{"num_hidden_layers": 11, "hidden_size": 384, "n_experts": 16, "experts_per_token": 2, "d_expert": 160, "d_shared_expert": 0, "hidden_act": "relu", "moe_layers": [0, 1, 2, 3, 4, 5, 6, 7, 8, 9, 10], "router_score": "softmax", "normalize_top_k": true, "routed_scale": 1.0, "balance_loss": 0.00165, "balance_bias": true, "router_noise": 0.1, "router_bias": true, "init_std_router": 0.0114, "lr_router": 0.000507, "num_attention_heads": 6, "num_key_value_heads": 6, "head_dim": 64, "vocab_size": 10209, "norm": "layernorm", "norm_place": "pre", "norm_eps": 1e-05, "positions": "learned", "qk_norm": false, "attn_scale": 0.125, "tie_word_embeddings": true, "parallel_block": false, "init": "normal", "init_std_qkv": 0.0227, "init_std_o": 0.00484, "init_std_up": 0.0227, "init_std_down": 0.00484, "optimizer": "adam_variant", "learning_rate": 0.000701, "beta1": 0.9, "beta2": 0.95, "weight_decay": 0.19, "lr_head": 0.00699, "max_grad_norm": 1.0, "warmup_steps": 296, "schedule": "wsd", "decay_fraction": 0.298, "decay_shape": "linear", "final_lr_fraction": 0.05, "batch_tokens": 32768, "max_seq_len": 512, "doc_mask": true, "train_tokens": 280800000, "max_steps": 8570, "dataset": "wikipedia_en"}
Below are experts of layer 8 (counted from 0) of a mixture-of-experts language model. Rows are named router (the router's row for the expert), up (a neuron's input weights, with its number) and show model dimensions 0-127. Each number is 500 + 40 x the weight over its row's rms, rounded and kept within 0 to 999. Numbers have three digits each.
After each expert's rows: "gets" lists some tokens that make up at least twice as much of what it gets as of all text. This comes from a sample of Wikipedia text that the model never trained on. Tokens count by the router's weight.

# expert 13
router:543578536499498554509500567480462551456463519505487510465485494478549547546458528504522507501551455512480505507536562520501510494495496476453529508486464575502515440495496562465478488549516519526502514473521469455442466497575554515500494506609488399531551484567564477503538413533438537467461496489532514553551503539518493543536491523463493486508473610458534515537463549490570506480442
up0:500457502547496617554460517481492541520507541506548480470436482498452452497432534517449539423543421520433506508467446429447503555548474504538564507507510440575520502553504494509492521532516507556500534514465506476533517527458496505541526441526471463519490496473514510478553436577495543496507525449513432457582457464504459428556499530523499467505449507500535475526525532473435510546475
up1:533516513476480561457549543548524506518497493544544436520521475555525471461510532450504464503479508518453535473466416488483543457529421455474540503512530449512501514534493487534469453453515538451541433453453552464544538457510524520494600535489507538507482532441449478519491562559549464538501512505454482505504498539484490500453487501505507552476492499526490423503467545549495564456540
up2:541431592563486522493533433451481462479506494493526543519543499533456501496504500504501510510392570478444549535541469494505535524452495482505589440512518490518446428446441462559420508498539550477478521515464495585443495457425515454572516530457551479437440430547508509422562515476521492560547526442482533424527508540424487512487436457495527489475525465501499485498494481514489498466493
up3:501451582525460532524579550458533496434455465519545508543485451413533538534480500524554490467481541553436496576553514555473479523529470492604520487466464531574457492453523512507470467634507482520508492568494470478435513513504518478592499523476530426546481407474492439473561488461532501523560459523528478476507514478436441516499473462398510489502487464523470448502493541505490502436526
up4:505549497487521513453483480530465461499472456484461516574577485471511483449510470514435524513454515467503540543455527485463518485545500509450488543483510465532599487422472485489398532449475526460421462536504434485509577458523542506501485497496557529507568481463503599434453481508535509450496538521510542488525491433521478536476578428470449550523584561500477491502535522528473499519545
up5:535555525452452510519515488503398488436535570493543532551477504419448435530602563543560470457511452477480543524529507543524475491440490472513545505450451497476532557535514471496488506512448512513543531454544544448461561410445478488459504504478480572509471502499514516466526432497508545505513537477405552511500456481470519567535485514529442414471506497511561433495504492417504492455499
up6:446498511493513504589478537471607480570487460532454517561450452477550478507516448539508493531519494484459512432473558486489542508524493455455493482465478486522536505421486493537477497532558523549535479510543526495487479457528495501536493524446417484457522545431581454448420544530549465461465400451527523488434598475441485520457505426527548495414467512422506496597526494526466511506519
up7:433465507566488498509512483493481508438517470511486507486543440505503571573568474490487457478442577463473508530513447539516469513469551491564545537489554492472526506517495476523483535528487501520510524398482494519480466498480400420518538434477465402522421505501514408526504467569497504427557524464457526572454539514459530490461551519444465492492539442523552452489518452417489535480498
up8:521509533449458371529471446484531483495502498544501554463498511472460550535515532447449495574534525514481476611497496509507551479559480471438480506524503522447472421475542516466516583549508493543523479539507536541497543479487460475478475510509506544622467518524479464558483563455493494496501480495482500455515533508502501502482509560539495476554513491464574461518532512425478449482542
gets: " the", " of the", " The", " a", "'s", " in the"

# expert 7
router:485454505531530485475398512462482507532526519468517451592495456482484475485521539516495490511522571424488584500517572491563488459470480514541479484567521485530530554571548480459430483477520492551506421500483530406552535495442536494470496532502500497516491469513482484490509491515470513506476568478479460549528519467450504476465517417443480469476492455506521469507505437472480481544511
up0:513403542515533545584434505543484499452501529499517485431428479454483533508488558528508485476443577584446515510536583482464553548520477493532416535455510507533465469553507410493526549542537504455440548542518483461550438491442488489437510514431445469500446467537470451502534493496533462481555449538552493446539435505458478452475512517453466434435471544374483531606508572524442549525484
up1:489409547463460447464526532558452511511462473593424551516594506523481506455549513474531434468554545504499500563474502496525503512506530471430503510554521470470490530565524500396465501456535445523511449554544489546508534516503531451451538600487574488501474436506506523494477487472517494470458577471499513542543536443480469549427456465525551480433454434509584523537506447520485487447571
up2:509500538508520511523512450575529486480450516505542484519485501427472518502537508443509464539514484538425512544514481470504468521565505482518454457484431414490549474433552470449478500553468481446478472501515533491550437578483474420449523486480497458503486467539481540512511376474506515489543529425533507487448539494489505568552467511470506522427461467478491500509433501449513524481486
up3:441515524454546516462448559423542517507416509440460545526491504521559542514503468480418461433457503433510475451554509492496543517560522514540432485438444499484464557457515519381538526560554497492476517519539443522518476482484552472461487561428395515437474484513464448448473507498547493459460456475474503561490486519520472548465464508525578456502442506498481533565460459493476495467518
up4:509467558514400461506533545567522499507478456507395497474467429494539488505517527479529503515513500474460463518382455528533595548512461440405511465507499498560459461486500486453576493502552467509523428502403479491502521561506483474454505456431541501577517553526474514468502493515474485546482492486480521527369534509510574494491511455507473567481545481523470502475536589508553607465504
up5:496489543479489524441497498459530479507572493471468462532426451540530490469541495458580500424473495460508455492522496486489536630458542505429529579452524498464526510508463449467497525479553517478477483492504532468469528476537502447517504463500475431481498539474528512510541504511479563497403576448522521453534529484506500424468457533502517512493477453560484456444471430482549483465475
up6:439490467474580500454449539497499507511551493514515481443518444499430538513514529513578507541539529486422482442528511471544441543501524502496490439548518530481489464473551482462497534490500471566522486518541505462432516488510447547500518495483526482453422592482507562490498518477481553524494460446500589482503434498578579540436548513493498494479530509526556431541390470459556533547558
up7:486453484479515512491495446521493486437444547495560479505500516503455516518509530492485499483432547482562516511423426494472512473529505512532612506540484526484507426496509423479523526530479499456421493477569514454561513512462543382567451426413503461519440507557506417507462497553578469477525466478546454441521512488436522527512438553498536443458500487516486520540505524566427463396517
up8:441496490514495446452469552450503544549509526507484525534532447496521439520459543468543550485574484505520533544554494511529535546533451507492513506519458506534412543518419556464516542519538459547489508505518461485512605460436450511511509599534523458481473503442580520512505505553550536551463477505443473494529487456478529491480572419468530508511518521503493414451425492508492531532535
gets: ".", ",", "\n\n", " and", ", and", " that"

# expert 0
router:511464434440501436499521521560525468570511538496514480491551424475493499498474504509427474567501515486584498450471520537505422522475388464471485558494527487455461546530493494543464511528522571471467512543513480479468526499469561443474484486478486500495564452460548495486489445523581492454550505527435602553529533451488496423465522530424527527481504445461614441520517509450500516439568
up0:551515454489510504526526428497506502540449418474429529561466505530582524570528544458517444491465484498506467505509565441523507531544470526504602534533431543512457528469459497396501533510527577460434527553480434477461455457492581464517499465445480470473485455490538510544508529485530484532492537535494484473480504507500563469538499471502499472517453461476501458509535492539486523444538
up1:524450542492514547548571437498544428444493513531503581584543543494512479557483517503489501488520532512479470526491545483529463481520515512517494477488461563496499514449440453517515499496562409456486482567543558533459465486546482508520524519442513489566553485588397526509420512493565490489488528493610484582437515443523517526462559484490433570470501518531486522506434543476470529437569
up2:488499445545558544531458477468439475505454506531514540511564493563462478452559452464445493464479449488492493481545504418537496508486550399503463511525492475538504486528551456464492534506524503550510544516518506522448442493490445492532494546526534457450480521493515500638537507468528478541532491540528486471576421548587453502467420528525418500579464463420415517446505515437528397566541
up3:435496559456469470529454530528503516406494485463522467488486435540544581498495529503471394476488502481419483490544497492406558540492434530471550482581494462484555426527530491481468481514496582526510589489514452504469506406525532495546553559439491489487479539552511519496489461473466443473548483575515464541532532480473579473558450461479511559479482531564517537607511520444528480453517
up4:495441468430489501515473424555529593539459572519493583489479493546498569537495461509513509549500448472422498474565484417508459439575516537540519470422425470471475534424550496520432508603535406463522387536611553516509499516527517486543514517482470528577537512481520521450437444483571490473463513465568536494470467440498555520508547554487478503499530534441465512514548493453449545510575
up5:539426522512478480462501518471485535561507512497482537476420460544500443477462482591483448493494550497508427484548512513473426506467503469493553529516517393486519541528492457452394559538470509541496452475482490601551486433468459532516537507508522499521446426547473465513480591520516494545493565512546498514493465521520538530464484442508483539504523400495492458457489529567536551507595
up6:433529537497606598514436470513478483483520478499482513471537524520527545487485498501475388466486475509504431452536477454526533558496486463535491516447489522533503517620493470474481526510497487490397495517558512519427522568526551495463547526522535477405507542524601550498477435533519452558521563486538426506503527551443513543501426433489479515479495443544529476515487501489540436537531
up7:517429519501536489503497495510464503504491473461495537521553484495483451592483388517563462514460494530490422501505501474572508487508503441526520446446445454466495537484467503491454471555540482498508455532535423524506502528532552487479570545451490477474497475624480519453556504531571487566524535376544463512429508531443452459510512465498482523457511494504393506455485503490524481454479
up8:510422552517519509481494537490542495486482483510540494535478418413495455558482539517469497479474517563481480565486474495489542500519503497452420509571458440496502517508495456457500538562550488505438393553573474438545488496495432478516472526496480563445540480508513495465506496495509520518551486500467503515523442512398505550487539474488496576494503535440487498477549538459439481483513
gets: "1", "2", "3", "0", "4", "6"

# expert 1
router:525451505496449550626552498500556396533572531494525425430462491483437526488494508504504504488582453519522549505518402517519541461444459425507503534490478528493531455561535412494515547470463506512510534585505562536588503495538520484499484465468507493488442467466456502509489500440475454465454536532561505462493417480516440501512535525485527502551493532443567526487565443466477472502491
up0:468508445444482555444524591537535454474472469517518483526496423534454459426511494496522481465511555520490488470487514506504541522469517484519493488505475452522489555506448499533550500499492562517546536463513478517504481533518493432477544500552551482499560489547450456540498484526457562506435547429486513596438489439481426497462519543465509496494523425520497438621566526508545507402461
up1:515523559479418471507529493463489465464498481565504446468489497499523545469473489498515369489486503508512449529550524476434536491532464517521432459480480479510484454466518468383523547444515500530474524528521510502494563546533509490503540492469485460464558521474499550448559467543496536496485544517492493486498452461564575515498531450516532588517500522552534483461506495485508505436544
up2:497583483515506483485526410415452559546511486484536434495450502522493499523551493490410485519437443488535518471520454519457482505528475546518504497556474440538505448508520496516424547467493506450457393511485479457511529513480560438498513516491436527584470519548481487486519522516523514448522467438528491509477538450514552594459562564543539454425476532516532428543502502522437606430506
up3:454506540552511570529506510567560637446462480478555492503513464487543599489471548444456487449470466532573507446485456472467571568488502530535455515530509499485443522466494524467510498566494450455429470498513490532437565538506528511502528508475486478485457507483445483420466448553494489467489533483526499479521519562535574532463559439513503515487454467505425445609562470521568473457456
up4:477515507513536510600472540468535454465528545487489518500546520473422529460582486482536480468439525533482533537491520509391514546564434491494491482438453561468570506473500412436506465550547493470439541443509525442529523574440560459493573453517485506512447449524462488474485479514449489467528489534508551493501515511565567482438487518556457504502456501530476476525479538469469480497521
up5:488549475444471490494564514473525449523503446512451494504468459470504521477464473515446470459466536520525568472454609498530514525559413388466487580547501461541517514535518451429496425456487479442508540457501442506500423473508484502482486528524589466604487461525457489456492464494504525589482478475563488488473522512516499511502465507529476476487422497521443530478398519470580519465579
up6:532477521488519580461486438475495566587460471517503465542532457523617487429504506476512487497483466486414522542554491515493530555526425415447488532504451449600479516530462578428480475518515533529543445556500519463522504496500506530522485501518520494496448528549453534487487523461557533482484473473540466516546508486529473491454506466481524486550507547518511557540538538391492525525522
up7:465490567537476487529439531435457531456515474512519454499515507460522505486473515571498491520540504471480530469564454506470485525525459455459497399481552560478495457443421478446486517571489506470473529527515482462503497477467612502450530481457471452422484419525476482443496472554502539500485513568490498543522541366438509577506545476462585467509468519493522463536474518467540489474587
up8:524548548507517481547505533489544517463408519493533497509470523588537536495477534497470502473513511512542486430496483527517473576519500520506521451564469474477505473527484504498494597500464541528429431483536518549490505500445547468506523514518499481438511584450494513588518487493487499538523510545445573473517573480536506541484482483456502537466485520536490467614521451575487455486507
gets: " |", ")", " |  |", "=", ") |", " |  |  |"

# expert 2
router:464511489525508427501456432540497581381504516460574490477473534488564466498460451487478530413474503507491446550526462485462514536454522562447548514506432487494558521424513577484472433468463485460506581498421555479488493547461489444550538401531490448416481467473509508452483629527473426499539543541459565493486531487536502434545522411552413451551466483532482509478482492521515485551622
up0:496524489443502514530484504508457401488401507577488470534507452538525534496510535527533474534520518420509485480492489454409522489468450512499450573498573468541581539522506385528534511506534567497522545496518510530503520462522526525477489538516469498467477510516546478443452510526416481480455591470501516477579589533539456508535462513548456497464498461469498437552534486437570474499571
up1:521479510469473467506446582517494451523469466475479477461465482470503518527479481520587495521500545510525528552440487479444501536500523471577476489538454469537465548509446467479485548507530509484489474469592550503443459392427472483534511488533517481466523533454440559558551516549508504519517529450481546478492516471475482531467555533515506571477483500502494460649459549497554481508503
up2:428514492484514549446601517503471441452500470505500537434490454536470548586563423540584532571486483511500514520489553517439520450441442518457477510563513498489471486500565516485489589512536584524561443525546501506501467447488472543493486505510517517546536577472505431513482518476469505411423532531504476545398500476576478531561515503521549491473474597519511500469474461493461510483500
up3:479521487485495480589462570519556532504515486545550489506526470551495464542550518525536529492469466485487460567579494532502549491470496479493472453445495505494504469487522569537437544472494512586475452497532493400439563492580478504448523542492489458510466531519460466522512508491439545487508455535546493554521437522477513558563505478439465509424485492585562433565526592456552468537563
up4:440445512529505546472435515572440505493452520461511532445500488585483504508496479506493501556530503551518514498431498496464527429482505556507463436513450490500491499514470486497396447506557472522473481541563515545495490425448450474521543502516505509535499473515499478508488525529513482560524525498504401600560491491501497520483506476516484489445521544540527524525506468478492465507500
up5:487553499563602481480541559517519495500499493525519624512505486458493504551480493469520504547432523534537480468528501512548563483523559500540500495570520492491565496426519473492435454493546514508445504499558451466479460430520519505560486500437558540512473571488492494470456506567480472448481550471495479490541487508555501450507447459531424517509529488502482473506523527494491508539529
up6:540539540490485560576414522527565449509453455581514494602471515443500520500497574493464453477485461463512489529478631476514473471496466555484488528546428502498512527491534456468517438520487490482535504525529524465560438527537476542491425508512452514468519507488503411528509511463520498536478457506561464469437586458432444548519511529557516516451424572508544529534496535469506512505547
up7:426489533511477511480452466494474534503553516510514590542475492578472505548528455530546467513573562508553513586524595430491452535487467446495511525517464553479499554499387441410430493458560520488516480471474478439566446457493460496423495503497512507491453561545467472516469477516527534475493519448460467527465527494550516494442519508538538512483526503542490483509585481456508535424593
up8:434522562445488602521514541466532532499455404548474477431425463471518594494516528493500474460578491440492584512520492481530467518473505542484428540519454499565423548485502410533570516528528449534483493524530510547473503436518522543513453518496569541463438426504473532465518475496522464472486448505505544470471498510542462493511530455506578457481460528505505414481514468516452444478442
gets: " | ", " ", "–", "| ", " (", ", "

# expert 5
router:507456505511519503579531508520456469493522511547454500483595526451446445478447493468501504482573549432531514499481489432364556456520525482519505449490529508552530438565515499493510482477545438464468533491542486469586492469519498442506528509524482582514494537500476564489510513472455517453497592412530541480489508518563501448459512576468569506406540542531501455526524495472503524508410
up0:508539526519556612524505460436439554410416557507485572535473530489498469450493448521592567428450449497460496600535510506421514514445476575511503548442462486566516470474441424487500502544447533572501409546525435507437524468488512498539467559506445485499508492487501516487383456518556506506477471524515487470484461530502468515475545560517514574484514514572544537506503532495509486477522
up1:451541521522500524492518495523488429584531531537550499500508483540412492539508531411434515581506467549514527481434552439441460472471468500578538510492521524565510472533479525487521510524496492516477510463534498541509513523465470556491449574484466504450441464465468490529489461554559552491460511467473535543478512461454503523484408529560490560463505512529460485511509559538477498524525
up2:568512499476514451510501500482492467465470556486488560588443438513471516530485448534563530535514490531510546475530493499548529507503474523517490473526518487512501417450482519535487449498527445503546531471467454494482456535421426544443493564545556426506499483523508490481484518533523526571502498447487519501529543620481455530496497484567518529501542461454530498523546533549480513473558
up3:484489542606482560505464463435527528416465531521540480509430465520447502581512509431480534537456462459455415538432513552451531502458526493540513554555517489553531474458483460503454512485513540520425461511495515561423518507530508483556484497496472513499495491468463518416500468475449429479439527503479444516427482479558479473448546455466468539537514425558551500511521474480537533484482
up4:404515471511451546520534457478510536545502514482480535478512477437509473530517563436486495513566493503458498457498457415499381515541463489470554553493506497544459432537448541478558502525496500521443516506542517545484525452529499537549492450449399423521554522506506476487537414480479523500543477512537441485501531466502515477507545471491453458534529581456495442512492586487513448499478
up5:478547478508485502578483516511563511427467557557570526559498466450437556544487495502523556523513492450528513500497445571581546510415478508520525557486444465509473466542445389565497508609533582487496579528487482586482459524482482531566463487527504450481493481531541482552508484503492426526499476513520542515466515479539478478493483523470540456517446435492484445541449465497434510506511
up6:504484481560493468547504495471495423449519458479511518558506524458491526570525485477578482443556566552425438538498472495476450477454557488443505534491527442569466594454511487463477524518428493528485463490503553451568500475593569478533498464531511453571510527502434515446474444419485557541426440441436468429524576451487430560470554533470547486453547522593579547545516519426512553501455
up7:469492463507518492460436551498517500580487512507547518502579441553500521413510486593451506500467542504478480479479548453405480545545490456467518450556504444550481507504539461450555538483521607506489484449539511569514523508467411429501484511440582470524508451455555472473485440487515504492479546495454513503564500468493498512490556439554508498510533552500537554474478462459479515459542
up8:500515493454493559541478525586473532445478475538551515485554488439564501545479475470449446509562548502516432491557552491472507500464442486487484444545533462513476484523501507461419456509517539538515549563464539507527543524504554472446480521483458484479514461487506502497490569535544457475487510470436544512443526407506496516562472555504569500462552510481525484540540511579457511479538
gets: "\n", "-", "|", ":", ";", ")"

# expert 6
router:531535461475415504533449507415521528582602525539555480506497474485541547483519475467446431402501514497528522504473531512480470444463507502532504481489521444511487565482480484497520503402487494539458486481516455455487552474562485538443508485437513536515481531538529558507584392522498540535525476513451442529491472458546476519571504558564460480516462448525533549474470502513490486485462
up0:463469489544470569502465486433552538449507464468500510508548439506511483483548456507559486439484486540535558457467514521509514540597515502573573551519514501587424587544454523532449479556507429504511571492526503487467464447512492431476489496526520434539443514448490412464459515546480467483499530465515493532522530493504483514492570521514491486466418481478490444579552496529515566555498
up1:402478507593536493554443603440492576523510492554548489519445526507502504524528568490504451496469416453514531488551546450409490463497470424536400567475498538490530499461576451561503529503464554475532485445530455399488506495501474439539514517489504448495534437465544463498528537524478465587488486471479453445445460484511563508486453543451488463511465504422448487479475595463467500409525
up2:445447494433500483496487542497440483427432508496566494566450505517493561475548471486497521481486549548538506503544539520508563561516545572482597462599423515576534503490466521503492467512551468507498477531517546488542464484456538414544421449510434491517487447499471455467427464492590514488487527381519528438532479435454480514465466531419517459449485568531525482505487475495476472454525
up3:491454471487509491530521481506441498519529486524513471521491513501579470502475550462497489490563506470470424410471465439507480502519526592630491472495488427511484469494454533475568513488486492529528495543499619483470507519428498537510519490512522502463449466452524480501524458503504529592496569456548561563467511551515461563479460397479504531492461532508514430510497530519456474501523
up4:515527511500458509499449549523442488513454490488573440565490478471502548545506495485524489487523520510538420534505497486487509461496510527536496489575491553497497474423539402456520560515532539442541453514521527467533482512551496514468492509449430466576449488512433476526512469498496515527500476502484371471464442505474475517511477477550533528475452495550423418491487480444521493476555
up5:477516469617481517507402460518543479413479477470521509501486478522516528477495521514462413518545489523532517536545448515442556469474481545480411495544495583494445534567480447490499568568498511469454541489513490526541435417575520535516480536439479500553533521485535471399483520457525539428579488555546519595527555485485508472501498578535519493451467466538516476561534489421449487434529
up6:408510501524554481547462587485576496522508477517490511434547466506493533473491515530451550606438524528501463524503486433507512479529436475452474463619493447506478543476549475457468583540537468515489447456532482425576523455518462512482499442478499472431498514454494513413488479563521522569500550443524461502491457526484480507500519545521527483540445448512551529475472432473473446456503
up7:480560472510444525548506496432524492450480525569491508502525499472413512524518522558529535514572523478485452506526441466490456491543480492554500483518466508453500474527484515449488497545608581433488496465519550542511475467547490472534420531456507468392527528469512557482517552455547548523552466490529443512487536523516565458546487525461527440487469413473514472550577573495515488449539
up8:483470508490472471530473429473449475566520573475495456474490478455509416493455583451502495465549478566385428523522546519496448503466522572510461544490521473549524505497422519483502623478455467465451495437511472507517461531518466458470533518583507525530511498478519494471486435495484532498491593541464598574555405535500530475470489450525430512494464473509558466478566525470505505481491
gets: " in", " to", " of", "ed", " is", " for"

# expert 10
router:466495459539473473490510498477476571496500444480479477595542528527516528483476498455553481425514471553483423537524486493488540592552432505533522518529546531506461561489435496511539474521489559523481492454606524549478504537448479510540475502542474520488520539486425485517439461406551534519476388497502445523396503498485592461552531463529553494499575498545426479510460475506519445492497
up0:437467534477497478558456476524499504527481497555531510607467510507527426455515503415441568415477454508472486504554524464542533480504471489457519520522453480484489506591475473514507553510491536498499463539499489514464462479434485470515459427476455449443593552447468494524472525524548489541503529402577507550506440482496520513465507507490508434482489474529514479555627500553445447454512
up1:503530546469428518535423423528552544452535501489488497525501488472508506531578518479462573494561523458477504565576461517505486551449513496529481576560418471512467539570454511475508527450542483537469522577402513445451475517553528527553490450525600566515499550506463516551463507499536439424447491487613501577482546450527556489561569500525526430495540452451473433441468539464451567438533
up2:418500495473532525572506481484494442512541499423425439569460507487430547499466508458576487569469558422478470478551556506468519413487476482516461531506487477586548520462503561453448546520476483484462494533517564507497491533541492450545449562518461491567509558415502519467444526524521453513453540548488462490485528528535510488509513547535494477561560547429529478477492537515456516479533
up3:514415495476494484489467492410492503503495477488532491562443534439529596520530561576489509453474521532453558562539502475434490462490456541574498487527493428563521560509514437437551527535539504525456452501489426445488513420472557504501488466496492496456548375512493537478424459477529560439577462446515501533536411474409523557534519498554527569473558554492466512527487509472451501433485
up4:476452486445434481555449560420512485511484525505471471551536501523489507517459530437478488519525505512460533580573495446543519478554470517540488456400445485495486505511502501484487572486461547530506485465492544536480439482437565468545498540555514510547553496490450516433503555447560527460498522378486477526516469481469505560538510460481489436504492449469429513491485459496512486484514
up5:501462472461611460434530495480411549435504478503431452485564516545509537479494497503551490510597545469521479494542487416485478528514520490489451443483454457503561461540478490491423618506510532436431532536517521506511484343442595488581528442549481480515436540516487466416525517497531478484461518528499450543473531456537554510502514465432436508491501467479526436503488475516515492455538
up6:553569546429469528565484538510519503552497477517542533504502479527473507572509478445548524493449516475503496489564496517458596498438401486412471500549497473551474504538572438476462477550463563483450474528467488482421511502572505472457440496503543452517510488497524477524454477487494527531502516443564556556496510484425499474501521449420452444498500458455467503523476510531463554473492
up7:521551447444467519460461529548422474469479521556506481567465406448558524452444517475540474416586421503474492479508487503499530475540465491494454471448463498579543521449468559435523499568503464582511531474597472533485515499528517484497515510532485463461482477461437530470501493528456497535530495512488446510513452434545511539508518512462493435441517522498468512544537509418427517435497
up8:429498469483552483487518422550510500507477575510510534523573464446386492456523499462482435545546484574490478491445541512425524505493569425495506569571491503489516508531467435496509513540474504492522497468531584476442489533560513438517555465503542512467547559442497470476535541475532494441574454504434453548519461487468458494487457528517503453476483508458500460478493543461467492527523
gets: "\n", " w", "et", "ew", "he", "ick"

# expert 8
router:498418463448558593544473513535547449533524538492490604594466533486488472493480477487555559583499509530508474531488557478470444406514532530522494486412512541473535559486542508500454520501466503492516502562557539584423537457576490491521511495484523532473503473579501526485416543445558468549508478485567505546474500463495484558469480538551497453567548468439530577496505464479415523558508
up0:569541533412461413525441496473438566444476483530569517560455526431542462568519493522493466421559466511474539487509496523499503499470533471460483479484503526494506570518495581493481492496553508505453477539491497490464505480399553528470457538456522502526547541502479471550501472535538561420540402495529474542503492504509509471577539478548449507528502529531428503514460564490470480398493
up1:493478547482505468562489470417509516562496430506486525493530524493493490465477518483466535495482442545559468503526512479480504493554502507428510468533564532555517500449464415435459490518514466511461515541497518507539503523502469420539495510501404559467514398551530441490482538479495546527434512454480501505448556487449534547441472453481488465512448523515462522558560470462470548504469
up2:559496509522478458509549449484449502530519476470462455465481459473536477555494499401453521493528512569507500462519519540472472512580414482566432500447464478506503514486535482468494554452499533516482494506509477512502493464490549509501538532543490481473532430500564518486448512506435562616454486531486502473461487492545495518589488477520399492510478535517487503534519475406499531486572
up3:471507497501516570540476527519539518423446431435448539453501437489504548452545515527500477460473461505501596577492444478516463524544492480495452488503506433503492529409425448541507508539468501490525525525552541470554507478496511506502495460470481477490485483540508476495450512517469492480479546470592503524452512482540465519517481487484520564510498376512544512568419563525485541481477
up4:470513466561483538543515467468467472480514473549571453553593508455443491593575507504537581503421507490479544485552480446493551479577485491468494462440459503547460440435505461483531494515466563471488417469502493495495481498496556479473509496421464468423459476517473438501495503522468491436473503512423501546447477516470552597502517528533523548488537521518455438534592476543433499405503
up5:475514522483426518544474478488522464497517504479554411572540474511484522514530497491408498504419517555378453617480503475531500501540470481525545516528523568491535507462474509450496549499538580456509472471433501512502537476515522497487488485497466410556470412595567516555455489486482499537555452482451473519439508492484412478458508568484525456485462391548542507493477460490528515551608
up6:427486466465449508574510576481520441554566529535537561423560513490514637506521521414471458507532563502510487489464519489509475564465456539497551541517493531554436423543497437525524461581484489505479461440512548508427516443468544531490429559451510468486454560448461510547542490520520509529527471503565464501498465507473490530527512505563475509477505459466470475467545552482539516478503
up7:449554445470506462555419502452493453518577458539495486510503504413608503506539559459517442481548490464450523471520492448519592455483440495510545541519495523507485536502501508462501523507486520531539482473545498481495508515521486495519501452420477444459494560575478467473425535456556572465503495529502447535453515544463491508461491511486516465484494504500512443507486471472502478511495
up8:424482470446473488518506459526492508492507484503510572518482423442505455479537482427556527500452524495453519612504573527549481513534516501470534456472429498543478420488481505485443503490507503526493447548514452482483510437495471478554487506464498496495504409514559410495442503504526489431458504527431529416526500492582429520528475485559503463511514482540495486497532521529446584484523
gets: " |", ".", "0", " | ", ",", ":"

# expert 9
router:539508494512493513477547458479476482503476580538469457514462514580533504441454499504453557480499521476588455446557538459467533443569517498503457558544505450494514460475477489485494467434456555524525470495456466528485429509460461564458500557500507441518490494513586455481443478468478506490499480513517492569527530560454475489459498489483479523461471502490361565503475463479543506435527
up0:517477530529529507533492545456385462438499488474546508461484514538507464450587615503480529505522536495527444578465485475460505529496431458490510483480550509540541492498416516492507483544514518588515516456503492542442464450475469489507463516461494517440541505532514517469477514547560516529513584451529533498479463492521527520573505532419490484485496474569516440487539497476549459515548
up1:462527457505495580521490490559495538453460541499515465525556499565471477532496417494483459471500517476572544464500450485497489561507441466538513443424471522529532474450544506474384542511472522497464574460540496448510484471403503423477487493438543480453505430607517464456511510540507467523486545484507567562460504508484537540527536468550540524527514488533528410495518564498495527520510
up2:520551447480451528536516523508513409437532477509578469523470456474462532482505492529464459507469538550527423501564474464424535480482503511472499501495480498484536463427473508458479514461500517482489562513455461528570453424551408491487518539484533527457472467537538482495541490483529550520489464462451495572431496482441538557596535557527569460473469425462501405506502498536526487462570
up3:489562569517436498524498494494529452532544503561531444467528482436518560564505517443467467433481523442546487558462540465465576484526474435493440529526429543522516584484472550468477499465468501408489535598540493555482459523515432427499529524515470422549518507480489483476500487493496572496509478523501497519494470472481503503536475497478474478518548551485495441494510541469462435456519
up4:496499508513476577533513497482529469458522431558520509556471442516456518510566523430558513478485479487484424521469460513486627480591477465482503527533484502442498472505457490452505491467542532497489479578550457582526491506481397473438452525486476466510440482506531473466502497505477500439526494522539510454451529430507456539461558473498510489495530444512522491572472534530431513444473
up5:487465468489510559519457511479571527554514519502473573486431460476493578557509478469526542481513551430470492530514554407477528477509464512445485478479469375526508616495488556502441526512504558517468405402503571544465551481519495494556462530506522477506596537488534497425422441461541521449409477558559491549432472502543499518502522581499554516529599448432576505521501496505478542543519
up6:500487531478518523469506429514534510506476415536462476537466570512521514533499496469414471499515535516505521472499505515476602571508464483566456443528522448590490504545547522512460465470531461470450467508492443560478416462406504536541474506415456520486627560481542448558497381533485489559441499497450495567517417579504538533531483577525497487470548487509478528516534506462489516545585
up7:519486468472534505556509532484471484527504486502506562557478484492526516487574549405444482485468525522524486512497540501437547496530473518502486495438435453502462464547585550452447541408494529542447525449502517460511529494515570484462492511436533501510512473539494427500407505529493540530499475555532525533534547522483499468545442517484526473467526536524507476523494563437471494450535
up8:518475535518502535464494458464584510522445494528478496424473513529427527445534592507478410523488486451525446464482501509478526471503503585521496452531418430506496460517472447524517473484513515486543539537500503470507451446566554526492485532506480493488459437595549416458550432569497486538499493492490549538479590571524474501539511484452438533571502445446510479468480522502452496560523
gets: "\n", "\n\n", "==", "===", " S", "S"